Experts of a small language model.
Size: 13 layers, width 256, vocabulary 29678, 31.2M parameters.
Experts: 2 picks a token, a softmax router, a shared expert of 128 neurons.
Training: a variant of SOAP for the experts, 293M tokens, 9148 steps.
Below are experts of layer 4 (counted from 0) of a mixture-of-experts language model. Rows are named router (the router's row for the expert), gate (a neuron's input weights, with its number), up (a neuron's input weights, with its number) and show model dimensions 0-255. Each number is 128 + 32 x the weight over its row's rms, rounded and kept within 0 to 255. Numbers have three digits each.
After each expert's rows: a language model's description of what the expert responds to. This comes from a sample of Wikipedia text that the model never trained on.

# expert 21
router:125157078166124133189137119209086168090109119128145158160117124170117146153093144104166126078094124128113095091142141130054091120148092137143178142144104107174174155125137159139156150132124168104106077163169109127147129077157075194135140165118135097126170122101125125148100103166175069098122118080123106139155110098154154116174146173116148121134116116176124130142157145098113130084109090140126180131108188112110131119173065104170153140138094091083162141130093189157122147115113107131196123190123157159147126153110184123149140175131174100114116141126142201114109150140129137184132085172117094132137173116104096109100172126097143117165123122076096128204152169169113144163142054179130141099036227113068216112095126137113172123112082118114110063216131103132126154112097118
gate0:116112064186181152111130097097166167107069148091116142114092133191078143106110115084118104147132150187085117105125132129105166085196170176198115121138144136083183143105111156116086139163128125089190098112112221172128143136095098158130119059100216096101094143124127160138139180151154172123090124158104115061076122119074132161134149078163088120127113132115159100160183172173103104073204136084132159136118085103145132174079109154094084118163143161135127162140171157150091174130080074137090168183148108155160096142137152106115137105066056137122091123136143135126127120076138133161129124160137102149119098159136167163153149166135118095128058132119136132146132153125097136122103122102146117114086135163124127187123129197164131085104161131118147098158109060133090175084080127
up0:120072165104123081171130177149128106106183102149181105154180074087164128156090089183124117088184132104078216131113102160146085128192138071110140134121097135140114112134168137098139155127109129114153157124178104117143135136194132127167128148183094158082142145140146084070077126134103164119157151190141103126125157126116126138188128081087124140152123173093148173120130137134133096118076078110136119109122166147143118110160125079130074193145154138196140140094111084068177132156146143111119119179148178089037130111162099113166143127126137138188096126090143129132196129128096165074117077126116110120141075126122105082123128109177104139114152137093111153161075111128113103145133102146123076115111128121158106165137115074098141149138089126114115208037215153102135092090199171
It responds to: Infobox field labels. Field names and colons in dash-list infoboxes and row-start pipes, e.g. Location, Born, Directed by, Place of birth.

# expert 0
router:097149125121142119138152105166130141083106131159142129192091125156105113116098095128137140066110146056062111082134132098128093108159125163125136141169140073082155144167110090163156142167102129107098074172137143144168098110145076134126121179113173098120237074179099130141169073111123074109127146137158114141144136134168142114131122133128135138178165122179101177136217166100116146113094071141113136070097169144160108102169144087104131167161093067085182161119090167117120152150108112131121115183167141149174113173109191147191127102163178101014104130154116152153134181138160136151109089178100118187134182130111096106150156157170144142165129148108140129156116142171171142176081061148133162096140158111069128162107151164132141131083118100162084102156088144140144145102153097
gate1:086173071212135105118161134118133151137068115081175111105156177100132154129140063142122129159104126127126152151128147096089107109155186066071114129140138122098124214099192080135131204132107185163080186108100142158098130155138088127121158113144098125152088090153121135175196080181137137103122061145140141072119148124151078100139085120158152155203131115105176129142183175134102151175117039080126137136082116116085084121104133122089123166123101108138159060150129084145065133165086086149163105135167098107173090162124093138126098146100119172092151133164154115097113168161124143073097155148150066147106156141157120114132147176128066104133115127151125174140152107115141182150110114129170132164123138077111143160066167073134156127114164188129110154142120112148173117126095086
up1:059097156084145132130103074146103121129142169128140077137150096134135051125137162087152144106070119103094090092125122077168159134073145082158138096188152168167166096117110142101154078110148094130162094124125155117135165099146154150101046079156154086097139078104123115174112175126102113149159151108141085126169095128137187139113151126165117135130078155130154084151135129167119146104125132179180160162135116105106201111176104111135124114143149138109108145115093147074147089112156152154101167072124148163160157166090162121119111136157152053126072118122139084193142183129159094183209083091089085111178146187104081065090144101171142164171141104122141082128156156169127113127121072150178119051126157139182155105169147135136132120110094067161172074111121149114122155103141185
It responds to: Place and nationality names. Capitalized geographic and nationality words starting proper names, usually after the, of, in, e.g. New, South, British, London.

# expert 20
router:104158150125119137137099089126093170115155143160160169118149145113089144149132106107168106071134113083065115071134160143074128113147158159130136143155122073123202150166121148152159141124099134072067116140162136156147111108125125154058107158126167099089164115189149150115147122135151103157092136099108205159116152103120149086122123171077132097155127148126091195119187192068124119099075078190138082122131141164134051061181098121107092202161100079072129120117146171120175149197110090159149122143140121153137117169096168122169138153169142101100121118122095179143097135173153149165120108173123095185090122120123088107128175152120196151157126152083143117130119162159129146166080097181092139150088166108106159186150071123102156133107129065159071080125129103177143117079123088
gate1:120213117116063132177145137108122135111109149135158039133117136109108121169084115128153141118118123140159140081008160143207129074103097108207137181133122124144130122140117118146137152129127174163114107153107140143133132205121115132057151101134120089140092160115102126148119114136145144136102127227155100089158132155170084087135103146155124120134119111155070176156070128146129117105065053124108179115080093119127162100187146138089144080149100181159107101120106160165139206110132202127111118141101094132124108105105139117163155078109118089152106106124066097130136134127150201101141128139143169082201106084162101120167108160138117125122145112160127147157115191145123116096107125142177097110151103105098134120129148147124066125118070183112117042131141119052119119144077141
up1:141150101135165097131069183118159119123082140100168169104093061148116079112144134136147107136173155157091115167141110146116094162151126104106170079133126161112099141149157163084116086184152154050150136092164080134154153127117177157154136170148159124171148125163107156111103160103102138070130131142126183106128128125157169103157161099132111114119132121117213039126131090101075114153165170156142074088091156164094105159112100161232101115157128101093102131138152097148059065111165089087168176138126172054178112171151135103155144125107090106154075122131090139123133154148113099074098055092103152118084156131108151102145156101121150128152148136163136111077190107123109086165174116147137129072102101142153190086118052116121148140135153142098137084120173140113073194138132102
It responds to: List and table separators. Hyphens, pipes, ampersands and list-joining and or commas beginning or separating items in lists, rosters and tables, e.g. - HAI, Heath, and.

# expert 30
router:091134129151110140163160130131136162122118112168107127142095070152135094151073157088172116124107109129125127067136161155125027139171090130150166126130129087123119167144069133136161138174126163162090090141139120118156126097170056151100156173128180098156177118143170111149119071137133100136089148134146155091157200155188087152130110125107127120115114157175128134146196174142066104035089120139125118126052167144147121069126098115118111175166093106111151117134121149164141172116073154093159210158158134155087106135101172144150131112131154057051095131137099131154162135176137139136076116139125089181142139116119165105156125123106134118165168164105159125169105178170155121181085099233141110090110145101084114156086138160103135156110070083170097104183090127178120102126154134
gate0:087055125183079157117167130165083116106119112121098105131097088102090128104184126129159116201057079111138144098140110134141161090119139180151141140113154150141181160162114134160061143160077107176153073089123153151141115077105104155144076210083087114091096126180113203137113104116157121156130154103186141105169094111150103175091123048166153113139159123166115113118188097117118061125154096070130144092096073150152175080124159192108083109121184173091142124159147137150070155134167156134137087186077126152153154110112194120134160139113122134137152097126137101114116094186153139112072089110102124118148116110110165123177136083104120103109128107177115154115128101134103129116124174127144156152076165174101156067111105144068123083145096147139111155157081175135132130179186133
up0:180125112071198129131137092151154160080140157127129117070115072151167152146082115134095139080212144224171107142141094137091125153148115116071143082111070083114154133066126163173129158087095138107122128165130097122096120136083162129127141107153123058131153134139174072082143118100138089101163104168072124144106128119115166129106128139105106167130117114097068167123063097080124175151132140205093143153136166152110134111166139097081187170150156140111146128123099109134198127110106111160157152096138185086113099096141094103153143129106080113100123100075166151177164069110136130144195126155134190154112183139170110101112170137128177087105121160130132089128140115071123072148163108135154165179195081145115098144138148102090143147183143123079148145144173066123103165182143138
It responds to: Foreign name fragments. Word pieces inside non-English personal and place names, especially Slavic, Japanese or Persian, e.g. ov, iz, š, han.

# expert 9
router:141138120133133129161152087172105120118157120152167160125124111142117116130122140118168109129133137080110071115150139149118124125163109193145122145161112108101224165199040180159147148128108137094094116137186149120166103066106079133136129142130168104092255129146159099123122104162139112107085145144131115140152127103157167100121117196105141118176156095144130106144137160118102103093067110163140115086117169122154089118158114149112124155173105094062156099137092172138141128130115130133156122180145159137184155168103171080138147146157148094094110098133099188139113172164175114149097063173090116180056116141099098100113166163150131179115095152082112131151150209158132153142103055182139137150122137142067173177128146152102162080102135062188074081157142106136142112104134085
gate0:116177139173122164161154088122124126153161128127153110136133147116158152154112112127107130187150140152118153091152125196137097142080103123149118088155117152090101101174124153158149164108169089139089092103140138117118103106038109126113093131125113130069154115146106165129102131142127121109014183160201166185153123099138171136122122172179204142179138088110141072110196128152130098141069115095164083154147176151108110111139122046107181095109129110135170090146082072120091154122112128159091124136151196169119174135080128113119099139159106160130173159118109152179169142142146128067076141140132180075166119153083148155134108139129091144084158140149106134095144105107113109064073202078141057086132141112019187124133117164149158125131101112102095126123112136142127109169142113
up0:141162150152066092134138134103127158155087112103144029158129162108093096166112132153094128101131151122103147120137145175188148147162110117159076131132159112154148104101164178115092122163059173143158117129111082147113141152143141116116153174108107088176107131164076142120130102088093115114089169134118069137120167105148140094135181196141183132105057129127117124025119139172115119108133172110100156149134157148133194124105158108086090135215178137110099175108074155094110134117112146165172150141109142137112160157119116138108153189170111044135145132150169031195157086151131146127125174111117096100125115169087151123135076102143135113163137113149098072168081131129111110111092132191133129187174081162145163107141058097177129153123087140161115085081120154152178113094107148
It responds to: Table column headers. Words inside pipe-delimited table rows, mainly header names like Votes, Candidate, Title, Team, Date, plus some cell entries.

# expert 7
router:073148131178157151172161120121126156134163099129156158107133119152127150151087130141152135101067065123096134069149163130138105099174150130137132128156169107101188179124100163162144150140115187141074097137192157151147187099110060144117143161149151064072211052204174139155169102125140103107096153075097114127140160115148143104143108171087151099163141128150130124140162157127093146120083121112085149085091144119154082128159116065148082143160067088108137105132087156144189140129065135161197136183138118150166144143097156133168088140129142075081126138123124166136154172134108133157136077126101109172118161131101092099101144141136134151169155143100141143109171148156115135179101098231158160111149158121079091139099129120092122121124109061182115100167137091200175096066102123
gate1:113120138139108090116109101089154125123078143112139083166139141112180180172088155076138157196060091117168103119143171125095142081130077091182106108121121141135111157172115092198148070115121090141124118138161158107099092173164097159108136114144094130121078084170127131094111117144119092139118134094122145117143125170121066103139165164116139130107124157141114136094128115104073154113077148158137202143200123135162123169143054114192167115172112151128092100162091165120143171194125145087115151127158112097084122127098113074071163127085156169118084078117176131136087128119141123183147148142184187097193066160106150195157160111162109092122089168145139152178125144111166130114149151148093065063134174115060164174083149068174094075126150150117140170102099137136174132117112125
up1:099108188119068148107081111102155068118109121132164138101165163114146123168118152143082084169142109139137164116070175144117135127151091103137134156070155168134123163137148062182161104116109121159146111117139161124126078141114152117154170148170123117102153159156105118135120177175101157050132128060170206121105161119108112162128121095160101187095129096150132138150112099123139079181102125100093134144180097154124168160179118131139124132123090099140112175135183129071162125197086117165134103139116135116119181230145096139111089137055137138217162152062124174113130126117168144105141134108140155159057136059096188108105132163132156147097134110113150129119147088095086103046105162168093107148182113135115102105115091148131108084144186188133157089107145106041107122141101133
It responds to: Personal name pieces. Given names and surname pieces of people, often the second name or a later fragment, such as John, William, Mc, Douglas.

# expert 19
router:141144113119119094171162081131134207115167143133146124113116155168109137175114124141183127105101102106117134090118185125061098108203109153103119182128110059104134158144099151160175171143109146058053147123154097151160115104104081148095159164122143128131176124157159141150146125133124065121084126139130162134142185125119147113125133139060135115210115115138114138147166200103093123084132092162103163100110178150122081057163114111107166155153068115115161125122126173167134194200102120129199126172131125151123106126100132142173139101116108112095142158121079178140106157125169134177104097157115103142100126100077117091117131140150190134168118164049174184149131184132160133155114111157126127097101139097088178187111100153080145118104102095144007070136122153153128120102126091
gate1:138197117146134093139125089119180166152149163101132112083121082145073144080161123158183103103133156154114135097119144087111083144140162048112153073145189106105129140101081119200084132111090116158098077124079135126117158110086111129091102172135156103095128093153126154152118093126120154186164105133153153139143131132083182137130159109090083185149131111210148133114131169161132113129116116142120118087112142179117105102116154063077163184144094076116177167073165132117058111149057090086160173138158127169179156103178097121125140148069086189084142120112150117129163129202105130138101105119163091104132147127161098131090145119159178093146126174098203149142133138154167152120132152144118072112111084100089117146154124101077156117095159132113115185116103159132190215152137075
up1:105096126136125137148074125135042128121117104161116114160191195146188159191089163080096075129164130133151125172154109170129150139073081162126138163127105129151125144175153121113147102131114145107053153134143105121174091142110121107134089111095143097158139148129118118095125197124184154143144166132106117122136103107137085085139146182150166097104140126107118189086181077124092173150114102091101113163159079121090094148148074141128108090140120126097102139165108131099234111147125159117161107113068177139117122130130129149160104140190197072184111123112103132109072096095164134106166163124064136188061154095090198149148108137083065171092113124130147112104125088099118121128131097116136153208115175146136110123108105089102143136196083134163121062152112090198113092094130147
It responds to: Joining words in names. Conjunctions and prepositions linking parts of names, titles and lists, such as and, of, de, et, &, or, /.

# expert 27
router:108202115163078140171176098130140154087139193158150133152064081201173100139097131091150144099131105095114123096125142158133043122152170153146135123125109116103141178159112134177140141133108124079097119179198152133172084086163050164100114205118130101147207130117135082154111123179108079070121135114143196120185133140126186136169078184111130119141148127181133101137138159133102129115073089140114138114119171147177105090165136140152160186159091105066116103136091149152124170146116133123183151153127138149116145135094135166128142155169109085106147145126104165144135175164154089119097078113085043157108126084089097151129148134125131142166093143096102144150121170145126168152111093193079160096152154057083143184131107167085153131108101063139091098144142111146164153127118114
gate0:135155069107135136195125107114117135118173089126155126124100130127135115125133152133108092125145092100142067170161129185160121121116128122107101155145129086119094120090108072097100133154074166155119115129102144110113123061098172153101160110133155116156151139146068134129124165100079134058142083171101104053130159110145157079152112134043139128069108105200101137065113148158113124137119094115120168073148104147110103124152184115121165152130166193163131134105137145195131125147178123164157105147148158079134135182181145147176135111125137111102163209199110122144104145116164119142122119177104154085155153129129148094068113126210221164090162147131068139158177095118121149107124102142147151074209129149122155100062084119113111081096137104072105151127144168076153107146193074
up0:130128100111115147092187114137130151127205102126159122105039098155128076129100106122077083071075168125104107125140155148140123138156125141095159072113163122103112148155123180129122107102134129142176090038136090086119159108138114061100089157137090192136163172146093158154136240139116166163141113189089154132086090141119138108139132111131155135086130127171108126104206167186089108096075162153148169094186133164143094144212118168140135154118117131199130135159107153148086094128086165085157167112167129162130092123115065116157147135159062132139120102157125162144147095129109127161109095109136134124099088127163184149099145142143153124113141191141149113119131180120092118140203094166151144148170100132139149129108067128082131116103164104055076098094160077109103110164128158
It responds to: Table cell separators. Pipe separators between table cells, plus some colons, semicolons and section markers, e.g. the pipe in Game | Date.